Weights of a small mixture-of-experts language model, trained from scratch on English Wikipedia: 288 SwiGLU neurons an expert, 8918 steps.
Below are experts of layer 13 (counted from 0) of a mixture-of-experts language model. Rows are named router (the router's row for the expert), gate (a neuron's input weights, with its number), up (a neuron's input weights, with its number) and show model dimensions 0-255. Each number is 500 + 50 x the weight over its row's rms, rounded and kept within 0 to 999. Numbers have three digits each.
After each expert's rows: "gets" lists some tokens that make up at least twice as much of what it gets as of all text. This comes from a sample of Wikipedia text that the model never trained on. Tokens count by the router's weight.

# expert 5
router:507454478483548531485439555498443436462467479477524545416538405547495571427606433506572459458494562556438524434551539474483549475548567517555478531560563531451585522491542489511467431441487378482532504532380563513495473496458538527574450434505486516507509465563435489556478488473596477478505553511419564574505511517538525573528555606489473501441442462550485401461487451613452460553471523552463520476528437521481403464545480539563562516505575534425452521451501623550535568615396509540447552578455626411459443459430551484529560404584578549433477493511562463547544554521484528413572493485559497500483448455429484512567450486522440563525584450517536510566511476530476443498397532494600527539443504543483535547456468484477456481520459531529444448537460491510558521559485438
gate2:438475601464513557477484428490472497554496531404397557503478457585517464472550496468549500438520525565644529457493485452449555603460393576490490518444529447499528530460504552452521532527497536470532457497504511531424515515533560505433505575514480437527440544457472488486447519541616429476496525401568509468550482428609548539524456451499475539534459513542462535519422556492485511437474503440530483540551531550492491550595453530469467639455508533513537555524553450525536465473544480550580493511462486481422530480508436408568517562549523572482475555444595607600536523507598513462494489501490462414472591470515504534507456427432461481501422547507539641543469574454656471576571459519487511457482480537461527500377530524497427496535517478534396524568419504511479562486415530
up2:541469490432433446554477591490474525564523486500573471434532505483522465581526569508497608439575427470489428464477502549437453503440417436513502490555518481589496446455544526556519425451492488530588466468490547472520479490451422554500472504449516538457543434507497450490433523406400458609474462507530551445481548486476520540511608425527498529516459472394487490549541522498402421461408474474413489464524506502455592429517437552597500453513532502451454468562539479499482536582551470471403578502488465495560502471422513462434518465494535562528502493429408463441473458433392496483483526609492455501538525491550536423537494435536611472517383371451513546472436522490437458505489440488488578592477499552502474467505525510584543506521426454390519530584527453390483477495585596
gets: ",", " the", " |", " of", " and", " in"

# expert 1
router:482532507476502539472539517518476464490574492451537580459540506524454539412604490546544474491453539535455484406504441473399548425547545601463440497557515462524528457520552526474400488507548482473533482483467570474498440464433581491538508460579498500480432506528482527612492480425523475506545526465417532522498483525520523538503613585447486536521470465625485522523564573561518488507503530559498477460488413517438410462565525529536564486503492590468391459464449518502502463523512539512487574535512734541454544448386509501490560473492398516478442448483577495471587492512533541469497462483583410454509455443421480477488403465515446526514571477547530454565557479517522455540356491447594523503475551619503601465516545433459486441492472486470476362484512468533496537524551454
gate2:533497493416505563492403550548548449460579513432578508473492435538500496405514521561531570493550467483458542519403489479437494538468492520418518437559585497578482458422507434441597499531487492426520542537473499440460463468453489386530592426482405546483530581493508553374631471443547458542469466470439510586509512526498568557565411515447455559479528444532539506517590554618517491460538542492548591507460443558505488462456382534494527490579521474522573516531471510564501478461475559528469490507518474413418507514517464475453493510512484537531538465498525609455472499545533514485454450529417547551558380422480460587417500481483517486468599508563468462482434403518506551490530545514559425466514465496448540475391410452485451523404569507524501517458453431414510517487544597
up2:494559520455532498536511412513477428499514487520580523491427489538488523493473507469413463451550512506421469448446440484555503436400473535537596470425512522462466431539568517589550504465453490504500499532487461532543453470442492553522414529588496561514481484464492521384456540461491436463460417425512497640502540435630534477596437484513605514508526551523535475522455510589474515444434547439436453456555474422592445535566506533548536422493473507452459524473487407530520556486462571464580478445517528457545534510440572492495514540450467445481593500436489454491503528433465522519551527450495545528464603590579589610475500480580573514511546555403512421521574506483472548455602506534449493478565465526536530517509544526642596514511570467584526559584518510493392425515512458
gets: "0", "1", "2", "9", "8", "5"

# expert 2
router:527486480520550553457428469473459496519447515531458558432525449504506512435558517517517506430423512484525584460544537493456546441496449489558480531547541475424566516550484534535488548437477516513592501506520630518496505530471539523542465428614476445589498426527408567447426537453546483439498501521465530509504531540531544602547494440551478554532470460501444449479501520526427461530478531546437482493563477557459458427498474524499419453445473484491468508459452448482520516503477579556457505567484693439462451517533535543544578515447458511431485334555519537537415509480517525476543448520499551477483423476414434525495444444486473511493473474584549606512570467592446504491415536544527517576624474630547539553603577383426535517505479464497532427545470505515558567556447382
gate2:519418546576525475517576561537532502557452506575477580480590442530491622500542550533475508528435493550461506607460422560493608481444434485522519450584565427500510476594497618490494516533519507481567600457523523555469553449417462489588540414546389469551384614482481502532478504484533449472458430497411514539477506549470474525415565485522396433523522503501523533453511494445521516489544467524455542513520527598560484447546532559541524534553484552517485582435490484514503469498445520574458468566548527517445529481533547526598599529515477534523481533443508522415512580491520522451570559547489543525456564482493516547456494390453609451549529460543510437563477489504527502439496475449531438485473523600540506553538520594476563488621460521414468432404462528540589577443513451
up2:494374529462525543509479492381422478509476510482480444459413523475473486483424498543545500436397563499360583462513456483516483515417571555526499458451439434516495582409479405525373549539379539512491495495530504390515421549443491365503462518531523519540447485543476580523570482471478518499557609512581534446493558425569589494534459562553464477537440545501474514456436465445511460474499454498534417445497502464547501494477505468523590538505350632474470470428517538470463474528552457508532504536564536454553487500430479426567419507515460455445485511487508422497510528508502591517426483545657425468546495580551536395537448472521498459521509494478474541439553475492515543571477486443451520535479499506487498463497564420480532517488538568519562518520480495598499548482498590
gets: " ", ".", "\n", " (", " B", " S"

# expert 0
router:485450468572547563458508517511539479496552545469528503481581428477505543485534493437499520545441556453437547444458514540469521535510636586555441483558614553483496534492569540534508478452545445499483438573488520534462489502445554573542511533476457416512455488501510518621502484421553453522545631550502514538469567579570511522514556596479504571481453516474413485447504448554473509534462461460540578468579457492479403504547454537506528554541554577413488488476507509487502542511448502502486555498526681404477468515473587469531587482518438495495442342538563504482447576523442497396526448501599569443493466472498503571477484483517434493532555480574531579535474450582467514503484431365505530495677546481508481539537438517508473420502504477477440448535442478572482574502494503
gate2:617486543529419498500537468543464613508503551506425505549450547491388486468535493452505517466521540470563424573404482478403432521561542531515409540526476484498526524457618522470516520483465504481538508479496425483488453550512496452375480477522431450412578542558447498579522501517571563573445557461531532533423448539452541544418537496449509496452398482507492536413483451511607383439511520482398581603494391543522459511540464449530562474494517556458540455477535483515555520571492541415494538550551506360530514481427519518623389508498532548485438597496516448544497501358485427519546516517589424425552426471470465471567602496570533542499479535506486493499481464478465515528561506474570447559593540509456525449529477528504488449466530500484551472491457501552504507420511495
up2:416516408477500505508359570494554447482499547435498500356465505479605482514464459498480507573495475558532524498526547553451510572436508543458530443462478468368483479558354489489476582522505489489512523466500546574426391600532485453473516435491460513509506418480512496472476493460486544496543425500549520484508633454517406482521424527466540587505496544442442515512403490442547480570547467484595490506465609427536562485473405562552493490510438450518456546545473563534458538522545459533448516466540522531522490464416536521597528549548486481536518474575594503405472457483541523566460496559597546616451490559510456488505466451468521527406597496539500467464482521537558524511431577535550425546545543448503501417413456470459450552485494454575493459548548427505492513629534494
gets: " |", "-", " |\n", ".\n\n", " L", "–"

# expert 3
router:426506443441515516489583586494512462512522551444541533493587491560495621449487488519561416490457493476482498515501488438505504404504475603524434464541474561531554422489575527457546476480506502475587488546487553464411510518456563534538499488524516464457483495522480511574493451529612512516453518420443568493542480422537485532507546584560522604482542372539440552488530522559485400492544544531505545500515417617496480490469438480566530583499541521489472461485466513491477516590468524544533485479521769416437541448450524473534490447543521503502530337548587531496549512555406464471527500457529514510539458543443510409478508520477406547498483524530468513579507514569454451467379524433510549499534485580450562537562498486437528428504509453506463376527506463498504550471472489
gate2:491538432457494520525539585572464476436437429521451384489499501459553520452559543547459506498505515471490517563550524394519550548583502471511526526483543520456518562465493466464517479548501421453530474528456452515486484443471549435435427499470448480490461508587479570533545543529611459493574508430494456411554456483543498532503513552542593510562539508487445555401436502521546512450516351519434483557597374549455473527558457504495412600391510524524457486525485450581419482570543555456507477606518494557470525493556543569486549492431485455443617519371537562547513597539541487506408504499470530523446463525479498502567518477560523480456513484400522498569509452648479552512513551497462493488547518582492575484523553459569490608512548498583484424475467468594414491487470426
up2:559522561470546607542592471415416431338542482483539536537501469607436414460426495488537480525446459530436516494486497440507523421520510463541480502447556481555505478477512445511520391485496490585431462501518495554546476518577478446547497538485473572470461494475415522437472495497511510453496562477465515530459551519522503436466487524480506504433554414462527503542506444557556503634698571490648538523489352418549492478464460509525449486618438547511550540482441481581413514435453598523472407505383513479536485467443478461508466416516492486481456392496549450526547548558507561445498497572511526522467528455568505499470460496512504500495512581462476418583505494521408507526528422502456474526516436484549551419500401522502514518447487491513508476561493574542534480557449500
gets: "6", "0", "5", "4", " |\n", "7"

# expert 6
router:371470565505603511454521521525450402486519418506480522496494475550438475525462474611509553414450588453495517481470513505422513459557437490484477596553503514445580541542532546465479431465487594484488494550529572504585492438447469415528478449532514448501436503595443496577524525478478524439515499529431512553558451449501551491531537451512478448478490469604538420451465515475443413524501547503383509517468460517503490447521491501542505539407529512522477525433506560478555567488517500575490540506532793489447534464472569473549564478557501500451407317512611437474539562477554512471541498522506450486540437462513518526457456546475498492547551476545521555555416488497485515542483555485486505578536515550457501547486487435480485473486391454517470391499444517501503461530510461
gate2:564494652462470485523600590492566451532439461496444533420639497514398464486471383494541457536454520549536510504483526434477474394507518429596397462420517538473523511519419440360508468490498535462483570554501506429501487576513468466470508433527485521513523515538442473557506504430519518503492586496498543435493528469524515489408483459468533522511484532530488475430518472460524488580549520489443465488499421478507459531510505596526478486437424557565622625494542496514508634556536444450454397532423478480545459430503484496534477458447558521564470441552530581527552476407494551540538395484452569466452441493452472485460425432531467480479508452469521558557441424504500506532531493454478520574515453475557564549578578491546510432449553489547539502586616493519592479531533450
up2:540545546478438552512579486507434546540454504479413538550536428443528481431443484414506380545450513579494464513403515487526446377515486523605496481508579542492453579437501439454436434506497451521452506579499490460467426451537480614539500540530522594494471508550515418419434563491445523497442525533436509483485544528594540559499461474503556517514467379443470532485556458566455427542526550483454627525598475512514382473466551542558521495477518537528426579535453490538484482500400477546539496455512501542475398420467554437554519391591511513585518463422522463489474529551539436551470509482459418548505438425517522485530518397496481547444530475482568530474469467463550467428444481568502475528510505474546536439419570419421372483562526504487434514456560503506587510517491451
gets: "1", " ", "2", "0", "9", " h"